config.toml
experts_per_token = 2
router_score = "softmax"
groups_per_token = 2
beta2 = 0.95
batch_tokens = [131072, 262144, 393216]
steps = 4003
Below are experts of layer 2 (counted from 0) of a mixture-of-experts language model. Rows are named router (the router's row for the expert), gate (a neuron's input weights, with its number), up (a neuron's input weights, with its number) and show model dimensions 0-255. Each number is 128 + 24 x the weight over its row's rms, rounded and kept within 0 to 255.
After each expert's rows: "comes after" lists some tokens at least twice as common just before its tokens as in all text. This comes from a sample of Wikipedia text that the model never trained on. Tokens count by the router's weight.

# expert 37
router [142 151  78  87  91 128 133 150  95 110  73 154  84  80  92 130 154  86  89 149 163 146 141 166 118 101  93  97 109  83 140 167 169 118 106 140  89  99 111 143 116 152 102 112 116 110 136 167 134 149 139 127 123 132  95  83 141 114 136 152 150 157 123 141 158 154 141  98 118 154  97  97 115 122  98 152 144 111 127 127 189  99 112  87 145  95 114 157 121 109 111 132 168  89 118 140 125 140 108 153 112 137 162 165 112 151  70 116 147 109 133 151 140 109 152 108 136 169 124  96 143 108 102 126 102 132 140 161 137  96 116 114 158 144 144 149 108 143 126 128 152 100 113 107 146 109 118 175  98 111 151 114 129 171 122 134 151 143 113 107 150 114 141 152 160 156 124 111 100 124 157 120 135 107 149 126 119 119 127 118 152 115 103 134 176 108 151 166 131 108 153 133 106  88 109 140 144 126 102 114 110 134 127 143  98 145  87 119 121 139 157 153 124 153 148 138 160 149 106 132  79 125 173 107 100 146 143 136  97 111 127 144 158 158 117 165 175 164 109 172 147 127 119 146 111  86 140 123 157 156 156 143 130 131 145 118]
gate0 [129 113 120 142  91 127 117 103 110 145 129 120 114 140  67 131 130 139  82 138 162 148 123  97 131 151 132 116 147 141 113 153 103 140 171 153  98 156 151 129 101 152 129  99 128 134  83 145 108  92 157 124 160 136 118  86  95  91 122 121 146 102  83 129 100 102 147  88 151 139 156 123 177 143 112 150 146 136 114 149 123 112 113 109 145 123  96 161 146 138 156 169 154  80 119 161 116 130 122 141 134 109  86 120 123 150 135 124 182 140 138 117 170  70 171  94 156 117 130 130 132 112  98 112 141 137 118 135 129  99  85 141 131 127 147 144 142 119 164 119 126 117  53 154 103 139 115  66 148 123 100 109 129 112 112 118 122 153 150 148 124 129 146 153 126  95 105 122 130 128 172 118 107 106 117  99 125 130 126 156 177  80 129 111 114 100 154 130 128 111 138 113 136 149  69 181 173  96  95 142 141 161  96 121 145 173 120 156 169 126 128 147 143 107 126 141 116 100 118 158 130 138 123 154  81 125 117 163 141 103  93 169 135 154 109 137 132 132 126 169 145 135 102 135  81 173 102 139 157 124 131 130 156 128 121 124]
up0 [134 114 129 142  92 134 123  98 131  88 131 123 110 103 108  97 119 131 166 112  99 142 105 126 112  93 122 134 136 109 158 106 162 125 103  93 169  86 137 156 147 144 128 124 162 156 140 126 138 122 141 100 119 128 104 141 126 146 115 134 126 162 142 119 132 119 131 133 121 106 103 118 108 144 103 137 123 142 131 105 122 158 102 182  99 159 163 162 122  92 139 131 146 110 130 125 148 162 115 151 116 138 159 153 113 165 112  92  78 135 150 116 145  94  93 158 145 101  79 115 150 129 167  87 176 139 155 114 156 166 133 134 127 127  96 157 140 116 117 145 124 154 162 118 129  71 136 136 166 142 115 117 139 121 152 148 144  95  68 155 157 106 130 135 152 144 161 128 117 135 111 117 143 155 160 131 121 130 122 168  67 219 130 114 114 139 102 122 100 130 130 139 205  90 142 109 129 173 144 122 162 126 145 138 113 105 125  82 112 139 159 141 164 110 148  85 138 174 140  70 110 120 137 136 124 126 126 119 121 148 112 101 108 132 128 140 112 162 101 131 134  94 150 101 147  59 113 104 127 144 133 114 144 120 118 148]
comes after: ".", "1", " on", " In", " in", "In"

# expert 43
router [144 158  97  97  94 121 148 149  87 117  72 153  80  80  95 140 148  87  86 154 172 153 129 170 112 101 108 101 127  87 143 161 166 108  99 119  91  97 121 125 117 151 100 107 106  92 133 173 145 149 132 118 131 120 113  73 136 111 134 148 159 146 147 139 149 145 142  90 106 153 115  90 115 126 125 148 152 127 129 116 190 103 115 103 151 107 119 125 125 109 114 135 176 109 110 145 134 142 107 156 123 136 158 162 130 140  75 107 137 115 142 155 154  99 157  96 140 173 116  97 129 106 109 150 105 119 127 166 125  83 128  98 160 159 164 148 111 138 156 113 157  99  97 119 147  99 102 158  98 133 144 113 123 170 112 140 151 143 124 120 170 136 153 168 153 153 142 108 102 140 160 120 111  94 160 112 123 125 118 129 149 111  99 132 169 111 150 157 123 106 147 132 113  96 123 157 147 127 114 101 117 138 136 149 108 134  99 146 108 133 139 146 118 141 145 143 169 150 116 136  98 144 182 117 111 127 159 149  98 130 111 150 157 151 122 160 143 166  97 169 135 129 116 143 118  97 162 150 151 156 150 137 125 156 144 106]
gate0 [147 111 169 149 117 134 162 148 129 132 142 149 166 123 120  86 144 124 128 103 151 171 122 103  68 147  84 163 163 114 102  97  83 113  97 106  97 106 101 123 136 132 102  74 116  93 143 161 114 138  94 102 107 137 141  33 118 101 121 134 148 103 138 100 103 127 157 112 105 161 156 139 175  99 131 190 113 111 141 153 131 133  97  80 105 114 131 140 104  98 124 131 165 131 167 135 125 126 151  97 151 120 129 145 149 110 110 101 123 120 137 128 140 192 136 135 160 121 128 131 104 162 109 115 132 137  92 154 138 157 124 130 144 161  93 148 125 140 123 122 132 116 111 117 129 115 106 169  94 122 148 123 145 118 107 151 140 162 177 131 139 146 132  62 177 138 107 110  96 125 145 141 137 131 153 145 127 132 148 126 162  91 132 101 123  93  98  84 121 164 109 160 127 132 156 123 137  99 106 141 152 123 155 132 145 118 135 101 103 158  89 159 167 119 117 142 130  97 117 157  89 109 135 138 106 117 117 133 161 169 107 152 131 130 143 143 119 118  95 104 157 100 158 133 115 113 107  97 120 135 123 162 142 112 122 109]
up0 [182 127 120  94 129 142 133 176  99 146 130 148 121 129 116 128  93 143 141 159 150 141 135 100 141 137 113 117 109 131 119 155 161 150 119 176 156 135 100 127 137  70 139 163 114 116 155 113 143 101 106 153 140 116  95 165 135 137 118 121 126 139 116  96 130 119 162 150 122 141 132 114 137 123 127  96 105 113 135  76  84  99 164 152 170 169 128 117 153 130 133  94 102 169 124 176  98 151 115 117 154 120 124 100 146 132 158 155 163 125 104  99 150 107 130 126 124 133 113 124 130 109 129 113 138 100  73 127 145 134 150 124 108 109 152 133 147 126 177 148 116 151 109 132 163 129 145 125 161 109 136  85 137 146 152 119 117 121 138 145 126  97 132 173 106 142 150  93 142 121 101 104 141 150 153 157  96 122 120 150 143 131 145 170 170 112  80 130 118 125 140 143 113  88 101 121 114  84 121  89  96 202 159 147  71 181 126 126 116 120 149 117 130 172 116 128 127 183 172 180 182 147 143 123 140 147 147 102 111 106 146 105 155 132 171 157 105 141  91 155 121 121 129 107  89 147 114 130 109 125 130  93 106 114 116 154]
comes after: " |", " in", " is", " January", "ens", "od"

# expert 0
router [113 144 112 117 127 155 133 142  84 125  87 155 130 108 111 115 148 108  77 163 181 131 172 152 118 115  99  67 125  83 112 141 142 101 122 146 116 134 118 113 138 138 124 114 154 139 109 135 131 133 119 139 100 113 130 108 150 126 135 186 133 128 130 158 146 122 124 125 123 115  65 128 115  99 117 139 137  91 143  90 133 101 137 150 171 127 103 168 101 132 108  89 137  97 147 134 138 174 128 166 136 120 146 172  91 125 115 121 152  85 136 187 119 107 124 128 134 112 122 110 126  75 128 144 142 121 140 141 177 132 104 133 147 150 154 144  90 150 159 130 159 126 159 105 121 134 123 144 134 130 164  80 125 159 115 157 160 118  62  86 147 120 123 128 155 161  99 113  95 135 139 128  92 111 105  95 122 109 123 107 150  86 111 125 168  98 131 170 160 110 158  92 114 149 103 172 138 135 136 149 103 138 163 146 108 117 122 121 135 159 132 131 147 159 154 124 149 141 125 167 120 131 191 108  93 123 187 143  84 119 121 145 152 141 121 144 120 120 127 120 150 121 121 163 126  97 146 109 158 131 164 156 131 131 147  77]
gate0 [134 172 137 136  98 113  92 143 145 123  90  79 135 121 161 103 147  93 116 155 122 129 129 136 138  99 105 131 126 123 159 149  97 156 139 167  83 101  61 129  99 150 101 100  98 150 140 134 128 121 153 113 154 128 116 154 161 150 124 131 102 157 103 136 155 156 110 173 146 148 144 146 139 149 128 129 158 103 151 124 126 113 110 114 161 118 133 135 106 129  99 126 137  51 129 165 149 118 132 114 126 117 109 143 144 136 142 120 159 176 101 143  88 117  98 115 115 133 117  80 126  95 156 145 110 106 144  79 108 141 105 137 132 112 101 148 146 130 126 150 158 174 114 124 126 145 161 131 153 169 161 113 136 145 152 118 141 128  82 112 167 121 111 119 173 115 138 135 126 133 102 128 158 124  81 144 171 165 104 137 108 125 183 104 135 155 134 142 153 151 132  88 165 124 125 141 185 147  89 142 141 147 148  85 132 105 148 134 140 174  92 111 125 121 158 132 118 151 127 160 123 133 118 128 127 130 133 124  98  87  87  82 121 149 142 123 124  95 107 173 146 142 106 131 158 107 128 154 135 145 126 131  80 148  79  80]
up0 [155  71 110  78 153 152 170 107  82 146 158 138 128 122 110 160 132 153 124 131 118 126 144  81 147 155 114  90 134 121 116 132 112  76 107 118 131 120 148  81 164 110 148 133 138 106 118  99 134 135 105 126 121 125 163 110 114 121 135 133 142 124 186 115 106 105 143 104 109 126 119 111 102 104 137 137 112 136 140 103 122 160 118  81  85 132 149 104 135 114 140 120 121 182 111  69 121 111 118 153 161 159 153 128 123 111 149 100 129  86 160 152 169 115 118 150 123 117 139 160 131 135 103 119 135 107 124 154 149 107 149 107 115 140 127 112 112 107 132  83 111 105 152 151 132  96 153 166 107 112 123 148 128 156 112 105  64 115 136 123  93 168 133 117 116 116 102 140 135 168 149 121 115 117 170 115 145 107 130 147 136 161  96 150 164 119 123 123 114  94 181 153 132 115 175 103 104 122 161 105 107 113 132 151 152 164 137 139 133 117 151  56 178 129 149 124 125 120 100 100 116  99  98 123 136 128 136 135 187 153 178 148 137 120 116 155 130 119 194 125 141 120 155  95 126 136 141 127 102 126 112  99 152  88 161 163]
comes after: " B", " H", " K", " L", " R", " M"

# expert 36
router [142 153  85  76  99 122 143 147  95 112  80 157  84  89  91 136 159  96  99 134 165 149 120 166 112  99  90  85 121  86 147 164 164 116  97 137 106  98 119 123 112 161 105 107 100 102 125 164 154 144 144 123 134 131 115  88 149 108 152 167 154 135 141 150 162 128 154  90 112 155 113  96  99 125 134 149 154 125 137 108 179 110 111 101 144 113 122 135 114 115  91 120 165 115 104 151 127 151 127 151 123 148 170 171 121 157  91 115 144 127 140 147 143  96 161  88 146 170 115  92 132  90 119 139 101 138 145 156 142  89 126 110 152 154 159 147  91 132 150 109 155  88 103 102 145 100 102 158  97 129 146 111 120 166 120 147 153 144 121 132 166 122 141 150 143 143 127  91 101 139 155 106 110 114 172 115 112 124 123 124 153  99  91 103 161 102 177 159 126  93 152 135 106 109 115 161 138 119 115 117 127 120 141 147 112 124  94 133 107 138 141 148 120 137 138 137 151 143 104 143  89 131 172 104 107 141 147 134  98 145 130 145 148 148 110 149 141 174  90 158 146 123 103 128 117 105 157 139 155 154 155 140 152 164 139 107]
gate1 [111 150 141  91 128 213 114 130 151 116 119 137 123 135 119 115 103  94 113 115 142  82 140  98 128 176 124 148 125 121  97 140 101 118 141 103 140 123 136 143 144 212  77  80 154 128 156 165 134 140 125 114 120  69 140 124 114 100 117 130  85 149 115 133  93 102 145 122 117 131 132 104 103 170 104 162 148  93 121 101 119 122 126 110 134 123 168 126 104 142  99 158 137  74 171 168  91 136 110 142 140 146 144 136 175 135 176 104 128 165 126 129 129 131 127  98 134 125 139 117  86 145 140 141  93 126 130 139 102 100 142 125 154 116  96 158 122 101 137 110 136 143  91 149 139 135 119 193  86 145 126  98  91 114 125  72 138 174  90 123 118 108 120 124 116 145 121 130 126 166 111 101  96 113 137 125 155 130 118 115 115 149 109 112 137 101 168  95 104 150 101 144 100 121 135 123 128 120 163 156 137 158 134 141 180 158  94 133 102 126 138 144 142 139 158 134 120 160 127 124 130 141 184 109 142 104 134 137  66 137 156 100 115 145 110 153 140 131 135 126 130 157 128 109 105 107 105 141 161 119 111  98 152 114 156  99]
up1 [102 150 161 124 137 124 140 130  90 121 119 111 132 107  95 125 125 141 143 182 183 114 138 110 112 129 114 128  83 136  74  78 157 124 145 173 168 129 130 113 121 156 137 131 154 119  95 131 126 114 120 117 104 107 115 120  85  95  99 171 144 116 148 165 138 106 154 117 143 137 133 125 156 147 112 122 133 131 165 106 159 129 110 100 121 121 144 111  91 117 131 129 135 146 114 136 143 160 114 138  90 111 163 142  74 139 122 133 144 144 110 131 126 117 119 169 126 147 103 108  90 141 173 189  91 104 148  38  93 121 139 171  88 157 110 122 174 125 148 163  96 167 123 144 198 158 105 144 103 124 112 106  83 134 100 104 164  81  96 119 158 126 152 147 141 103 145 127 134 125 122  90 155 143 147 145  94 128 103 136 128 116 144 118 114 153 122 110 109 109 146 117 101 120 114 135 119 138 157 117 126 166 134 162 140 104 159 159 125 100 122  88 105 154  85 148 128 182 138 118 121 102 119 135 101 133 128 113 106 149 137 141 140 128 150 130 152 118 158 178 124 126 148 192 120 120 135 144 121 146 136 140 127 116 147 128]
comes after: ".", ",", "°", " and", " MPC", " is"

# expert 14
router [149 153  87  89  84 125 139 151  90 122  78 157  89  77  94 140 156  88  95 134 167 153 130 169 123  97  89  97 109  81 149 165 164 113  99 124  95 110 119 134 124 148  93 106 102 106 140 167 148 148 145 121 129 131 105  84 155 113 141 157 147 148 142 151 174 136 142 103 127 154 111  87 117 124 122 154 141 124 142 118 191  89  94 101 154 101 110 150 115 113 100 128 170 111 122 150 129 161 108 155 133 140 164 180 117 148  84 113 155 116 134 141 127  93 155 108 141 167 118  92 135 105 110 144 111 132 130 158 129  88 131 111 150 154 152 138  96 135 141 108 162  94 101 109 141 108 103 162  97 121 156 120 125 151 100 153 140 132 124 130 157 135 152 158 157 141 140 106 103 145 152 116 113  95 165 113 116 112 127 120 155 109  88 141 156 114 149 159 115  95 156 135 105 110 111 154 143 123 123 110 127 149 129 150  97 120  90 149 113 130 152 146 115 155 149 140 160 137 108 129 101 134 174 105 101 144 150 142  95 132 132 148 149 153 114 150 162 164 103 162 147 125  96 126 117 103 148 127 153 165 154 134 140 147 150 107]
gate2 [152 151 120  98 101 159 132 128 108 100  97 163 107  93 131 119 132 104  80 168 130  95 148 168  91 129 110 105 151  75 161 148 124 131 118 125 141 106 116 135 145 130 143 158 156 132 142 108 119 145 119  75  88 100 122  98 123 107 152 114 117 132 189 144 129 128 126  72 106 155 123 104 146 149 122 157 142 118 110  85 121 129 121 126 134 204 112 105 152 151 165 101 108  97 115 138 134 157 111 147 166 140 112 146 132 167 147 151 126 102  95 123 140 123 143 175 122 106 115 110 143  98 117 133 130  55 115 124 128 108 113 101 124 166 134 108 141 119 117 135 129 110 126 127 138 132  98 125 119 177 132 110 133 121  96  98 135 119 139 101 119 159 112 191 130  93 127 110  74 103 137 101 152  88 132 101  97 129 139 124 134 163 107 105 140 119 123 116 129  89 144 175  97 139 119 141 140 170 111 150 102 107 135 193 132 130 144 140 111 133 116 147  91 183 123 138 106 139 111 101 108  98 146 123 124 132 162 162 134 118  93  97  97 135 162 127 157 102 154 177 123  98 124  98 167 125 135 117 133 158 135 154 130 114 142  90]
up2 [123 140 118 113 151 152  88 124 157 120  76  94 153 100 144 144 128 138 113 151 157 110 156 154 141 130 163 112  59 116 106 127 131 119 148 142 122  88 129 113 168 161 104 163 103 117 128 183 109  90 178 118 126 117 131 118 168 129 106 100 122 113 133 107 110 127 150 102 110 133 116 119 151 145 132 154 173 134 148 124 167 144 139  59 112 105 159 118 153  91 129 138 134  98 161 109 123 104 155 121 116 130 158 129 106  81 144 102 118  87 102 140 131 113 110 114 155 159 155  80 119 120 117 111  86 176 127  75 136 110 131 139 142 112 102 134 130 124 146 109 177  94 149 132 115 140 109 147 107 123 128  85 126 123  97 111 109 116 129 138 147 119 131  86  98 121 144 123 124 161 156 197 103 137 147 107 126 141 111  98 103 122  89 114 165 146 146 137 126 137 116 144 146 174 123 103 140 129 127 124 171 137 108 155 164  91 121 108 138 130  82 122 100 131 122 128 134 117 128  74 172 174 115 131 129 104 171 107  99 145 134 148  95 105 118 139 115 115 123 126 137 123 144 181  99 113 131  65  90 146 157 119 141 122 120 147]
comes after: ",", "|", " where", " when", " which", " that"

# expert 62
router [143 147  89  79  97 127 146 151  90 111  79 165  93  81  83 139 156  88  93 148 165 140 136 166 111  92 102  93 111  84 145 172 183 113 110 135  79 107 108 134 117 156  94 117 109 106 132 169 148 152 140 116 137 120 106  88 146 126 141 162 162 132 135 138 168 133 142  93 100 168 114  93 113 123 119 152 138 133 140 122 174  93 108 103 147 117 123 145 115 126  95 136 160 106 110 141 126 155 119 159 116 145 171 154 109 143  87 110 140 137 134 153 142  94 158 102 133 170 120  89 141 107 112 141 106 133 147 153 137  87 115 106 153 149 148 147  96 138 143 104 163  94 105 111 148 101 103 151  86 132 147 110 132 158  98 131 161 142 117 120 139 123 142 151 146 156 128  94  98 145 149 103 129  93 150 120 113 136 126 113 142 100 100 114 146 106 161 156 112 116 145 137 107  97 113 159 142 123 113 101 118 137 142 144 100 122  97 138 107 140 157 156 119 141 152 132 168 158 112 131  81 119 165 115 112 127 139 142 101 151 119 159 152 157 117 155 150 178 107 156 147 120 101 153 118  98 154 143 152 155 150 137 140 151 150 104]
gate0 [126 157 113 139  88 152 103 171 120 113 111 111 135 168 113 140 112 145 123 179 147 107 129 116 156 106 148  90 143 144 123 159 131 108 171 124 115 116 152 130 135 154 126 103 114 156 115 110 151 171 109 150 137 100 114 132 124 126  97 150  62 145 142  82 135 148 126  82 132 129 112 120  91 184 135 149 126 177 178 157 120 111 115  81 180 131  85  86 126  77 118 125 162 140 144 119 162 138  76 154 148 152 104 161 119 118 154 134 153 144 104 124 144 122 142  95 147  51 139 106 141  99 110 125 120 133 116 146  79 152 119 134 109 135 127 110 132  98 148 122 167  69 124 132 128  96  81 170 134 141 122  81 122 127 156 147 114 128 106  90 154 111 129 128 132 139 146 121 157 117 104 127 153 158 117 118 110 108 136 155 137 149  96 128 135  97 134 155 118 107  94 126 133  98 117 141 128 125 140 134 115 103 125 147 138 147 125 122 139 153 128 144 108 142 148 141 104 174  92 113 149 152 161 124 102 162 133 100 105 104 130 156 147 137 160 149 142 150  95 124 164 153 137 170 147 123 159 135 145 158  83 134 157 170  92 133]
up0 [118 101 109 112 128 164 129 115 118 129 119 121 142 118 123 132 142  94 146  99 130 113 155 112  97  97 105 125 107 121 141 138 112 123  85 149 117 114 135 124 108  91 125 111 149 119  99 128 101  70 187 117 133 144 126  89 110  98 167 130 154 152  98 118 148 113 140 118 120 127 147  93 144  91 174 127 113  72 107 136 130 161 174 147 120 161 127 176  97 103 142 131 152 122 128  98 117 124 167  89 159 103 150 100 155 131  99 116  65 109 152 132 148 130 119 164 114 151 135 159 113 174 116 127 168 146  88 116 149 129 106 106 138 100 117 147 148 149 121 135  85 188 125 147 131 150 166 100 119 119 110 137 117 140 126 130 151 106 150 124  89 137 137 157 145 109 179 125 146 140 138  99  85 107 138 129 153 108 116  85 121 119 123 147  94 153  83 117 140 103 169  89 100 156 109 109 121 144 130  79 132 154 128 116  90 137 116 136 106 108 109 149 140 107 102 122 157 155 154 130 109 124 105  93 177 112  80 186 127 136 133  90 114 122 105 123 142  96 170 134  91 111 132 122  98 127 102 133  97 100 149 123  94  97 136  94]
comes after: " |", " ", "1", "-", " the", ":"

# expert 49
router [134 141 110 123  98 136 132 150 117 127 144 141 125 107 114 129 136 111 124 122 142 134 153 140 110  93 122 107 102 109 132 138 166 115 107 114 111 100 111 132 160 161  76  80 126  94 168 156 149 120 146 131 134 119 145  95 136 110 174 123  99 134 106 161 175 126 146  64 146 172 117 100 126 138 127 148 170 126 149 128 132 135 124  94 210 116 118 151 103 125 118 105 189 132  99 161 139 147 154 144 159 123 187 153 107 164  94 138 140 106 133 147 145 109 119 118 185 179 122 100 119 125 105 157 133 110 119 144 126 131  94 127 193 127 148 133 124 125 130 102 141 106 132 115 149 125 129 162 124 120 160 112 149 128 104 127 139 153 125  98 124 144 135 133 147 141  96  95  83 144 163 127 135  75 139  88  88  81 111 129 146 127 115 122 145  99 202 162 129 124 146  95 123 146 118 159 136 159 121 146 106 141 150 185  89  94 110 121 106 136 163 163 123 152 130 139 181 171 121 133 148 126 131 128 136 107 118 140 104 104 133 124 125 162 108 149 119 128 109 142 170 122 127 125 133 143 158 155 125 180 134 135  96 112 122 146]
gate1 [132 117 127  97 118 112 111 149  73 128 158  98 126 128 118 124 112 152 166 164 123 163 147 153 127 176 111 108 165  94 105 106 162 164 133 141  94 135  84 129  92 145  99 158 143 131 118 156 115 102 147 101 103 118 121 112 127 132 100 104 158 136 143 113 143 126 180 144  98 168 145 121 140 131 114 120 105 139 139  86 133 152 133 118 113 103 148 136 139 172 123 131 190 161 136 110 119 135 134 143 115  99 130 170  85  99 151 127 132 110 132 110 100 180 145  80 146 164 140 137 122 136 152  84 136 101 136 130 105 136 125 122 124 127 102 144  98 144 100 139  85 132 124 150 144 148 142 178 127  98 143 153 121  94 152 119  98  75 137 140 143 106  84 134 115 110 108 148 115 163 167 163  84 159 166 127 109 118 146 101 133 105  84 139 152 141 161  87 126  99 125 137 113 139 145  96  74 149 134 151  83 140 108 134 123 115 161 148 173  95 127 131 157 113 173 161 125 125 140 154  90 132 128 133 118 152 130  95 121 123 104  99 179 130 149 147 145 118 150 140 114 137 151 117  96 133 130 110 165 144 193 136 112  99 118 115]
up1 [125 135 149 162  95 103  69 154  95 110  94 105 141 113  67 101 157 113 122 160  89 105 125 115 144 155 117 126 118  94  85  98 118 139 136 109 134 102  85 101 117 123 129 136 159 139 133 152 131 133 127 154 107 109 119 147 143 162 128 129 137 124 148 108 135 150 110 115 133 150  94 185 164 122 101 107 110 144  72 168 170 109 127 138  82 142 132 154 105 128  95 154 135 131  98 142 129 114 193 129 110 148 130 131 126 110 158 168 158 104 116 141 147 108 106 190 131 167 101 161 129  85 129 103 108 124 154 127 132  97 104 154  78 148 127 165 116 128 126 150 114 136  83 113 102 164 109  77 143 131 121 116 159 118 153 136 137 124 139 134 123 105 106  99 137 123 112 202 142 150 142 113 104 121 110 110 139 104 145 127 114 115  95  97 109 122 155 131 121 119 155 102 101 121 101 151  76 111 162  85 127 129 109  87 178 117 149 115 155 140 106 121 125 122 117 112 140 102 103 110 145 149 133 127 140 164 110 109 122 103 127 111 161 119 138 111 151 128  72 143  97 127 176 175 126 100 105 101 132 129 121 122 164 120 132 132]
comes after: ")", "0", "3", "4", "5", "6"

# expert 60
router [150 154  86  87  83 121 152 148  99 111  71 156  91  84  89 123 164  97  96 142 159 150 132 166 113 101  94  97 116  81 134 164 169 107 101 133  90 100 107 139 119 153 103 113 110 113 142 167 147 156 151 123 123 128  96  88 137 112 143 154 154 141 140 147 166 133 136  98  97 163 115  83 135 127 122 149 142 117 134 125 174 118 114 106 149 121 115 140 118 119  89 120 161 106 121 157 124 150 106 163 127 140 157 175 126 155  82 123 162 115 140 151 137  93 148 103 145 158 124  90 151  98 109 150 116 119 138 165 126  86 123 107 155 154 147 153 115 123 140 105 153  91 108 102 140 108  95 170  99 116 142 115 126 158 108 135 159 162 111 109 157 129 147 170 166 153 132 108  96 136 148 120 113 102 169 118 120 116 113 118 157 106  84 114 169 109 158 158 112  97 155 137 110 107 100 143 135 118 122 110 111 132 147 144 117 135  88 138 111 142 152 152 119 153 145 131 161 155 104 141  94 128 187 110  97 129 148 146 102 127 126 146 151 145 109 157 152 167 109 164 145 115 101 140 127 110 138 127 152 153 155 125 135 153 146 114]
gate1 [132 123  79 114 148 106 118 162 136 129 112 136  91  93 133 143 125 125 123 137 113 160 139 134 121 110 102 126 154 121 106 155 131 143 145 137 137 135 142  83 139 105 117  98 158 127 120 111 143 138 148  75 135 114 102 121 128 182 147 141 188 110 135 200 111 147 122 117 146  80 129 126 109 179 129 112 128 135 134 159  89 158 155 116 169 154 118 125 107 124 153 152 117 109 135 109 134 128  86 139 115 121 158 129 129 133 109 115 130  97 168 137 125  71 133 129  93 116 149 115  83 169 147 166 171 127 116 104 122 151 116  95 132 160 114 163 116 118 157  98 105 140 148 152 170 122 141 106 145 128 179 117 157 160  83 140 145 110 145 132 155 133 119  96 175 146 149 115 150  92  99 109 100 115 146 151 140 137 127 152 159 133 121  67 147 118  94 117 127 160 141 123 104 127 147 138 153 120  92 164  89 101 131 131  89 165  91 157 116 161 116 116 129 133 109 101 140 173 102 115 164 177 129  79  89 108 104 117 131 157 143 109 139 114 147 150 171 118 100  99 134  92 147 113 107 147 127 182 113 128 119 126 123  99 112 106]
up1 [134 141 165  82 160 117 138 125 110  98 132 105 136 141 149 111 144 138 125 135 144 132 141 104 156 134 147 145 114 123 133  99 126 110 100 132 109  89 142 160 121 150 121 126 132 108 114 121 137 117 119 102 114 168 122 127 120 152 117 114 102 173 143  77 135 132 140 117 111 118 134 133 122  69 129 140 114 123 156 154 116 128 137 142 134  93 171  81 152 109  89  88 113 156 105 112 125 104 121 148 169 116 117 146 124  95 124 113 164 141  88 131 115 155 180 140 129 204 119 106 124 126 104 108 105 131  72 139 114 150 159 142 115 101 105 140 129 134 119 137 118 153 116 155 130 128 127 167 150 103  99 121 163  83 151  93 113 188  85 153 133 104 136 157 129 134 106 126 149 126 135 128 155 147  90 135  75 122 148 151 104 142 115 175 140 147  82 100 105 121 154 118 112 190 103 117 124 108 134 118 180 109  93 139 163 138 142 105 113 117 143 131 134 143 174 152 122 107 126 135 127  78 143 105 127 138 117 185 135 150 117 147 132 169  66 125 109 154 150 173 150 187 190 119 102 106 127 137 113 101 130 146 143 134 114 132]
comes after: "\n", "2", ".", "1", "0", "3"

# expert 34
router [153 154  83  80  78 109 152 149  84 109  73 156  89  82  86 123 155  89  94 147 165 156 137 163 111 100  93  90 123  88 141 161 165 110 118 139  73 111 114 132 128 156  92 106 100 103 143 171 148 156 135 127 120 127 110  82 140 117 141 151 153 148 133 134 167 117 144  95 112 162 110  90 113 123 118 140 150 123 133 135 177 108 112 105 146 101 114 142 101 110 102 122 162 106 118 140 121 150 107 150 135 144 161 162 126 148  85 112 156 109 136 148 150 113 156  97 149 169 121  97 157 101 107 127 115 133 133 166 125  82 128 112 140 145 151 142 105 124 123 108 168 103 104 104 151 109 112 166  95 137 141 110 115 165 109 132 159 142 120 113 151 127 151 153 163 150 129 102  99 142 144 112 125  99 155 118 123 124 124 109 150 107  99 114 163 105 160 166 127 107 148 125 104 103 107 153 138 129 111 102 122 133 136 141 104 128 100 127 106 135 151 153 109 148 142 124 164 152 112 135  89 125 184 104 105 146 133 138  99 128 129 158 164 155 121 160 170 172  95 166 129 128 107 135 128 101 139 135 149 157 151 132 131 147 148 102]
gate0 [107 123 128 114 116 124 100 143 128 112 137 150 143  96 124 135 163 126 138 115 151 134 106 147 135 107 130 135 134 123 123 152 138 104  89 126 108 143 120 118 105 186 119 151 117 141 130  82 118 126 126 141  99 112 131  97 140 129 126 129 144 123 150 151  96  91 117 151 141 107 122  99 109 100 122 112 138 172 107 137 107 129 116 100 131 148 123 141 111 147 150 102 120 108 160 125 100 141 135 170 102 119 130 156  92 101 125 144 143 117 116 110 180 127 104 118 188 158 118 130  94 126 132 133 138 118 119 188 149 163 132 153 148 172 172 170 127 122 137 168 165 119  84 175 138 131 115 190 119 126 131 114 175 136  99  99 122 133 123 159 164 171 103 110 131 132 164 118  84 161 113 119 141 141 128 179  90 118  96 178 127 137 156 169 162 125 105 114  83 135 119 129 107 190  87 161 116 135 114 111 122 162 136 101  91 148 152 156 150 136 139 140 115 140 113  89 164 170 110 145 143 111  98 120 137 144 117 100 127 130 128 108 116 149 169 166 157 125 116 105 106 127 100 155 100  67 124  90 180 143 171  91 145 127 154 126]
up0 [128 112 132 159 130 108  71 115 124  85 167 102 152 162 137 148 113 111 110 147 112 112 164 132 159 118 108 128 129 139 135 169 136 101 125 105 134 108 123  99 106 154 134 126 166 111 117 110 131  96  90 130 114 146 146 144 114 134 138 133 182 134 138 117 126 113 141 122  98 125 156 148  84 182 156 113 117 127 146 151 128 116 102 117  64 145 142 146 130 154 158 140 134 168 163 127 158 151 126 157  87 123 122 110 127 120 128  80 158 116 117 134 104 107 142 130 123 113 137 144  83  86  73 151 145 144 158 163 178 144 114 147 154 114 133 115 165 131 143 148 124 113 113 132 157 163 133 131 127 126 163 117 140 123  97  82 116 129 143 136 142 149  90 138 140  87  75 132 108 124 177 133 111 152 111 123 134 158 132 189 151 124 142 103 128 107 161 159 127 141  96 148 123 159 141 144 104 183 161 115 113 109 146 145 136 197 108 101  88 166 116 124 152 125 143 154 124 150 127 148 129  87 140 105 136  72  79 150 124 145 108 131 171 109 109 125 122 127 172 141 122 103 115 164 109 158 127 146 135 175 156 146  98 113 143 154]
comes after: "\n", "==", "-", ".", "″", "|"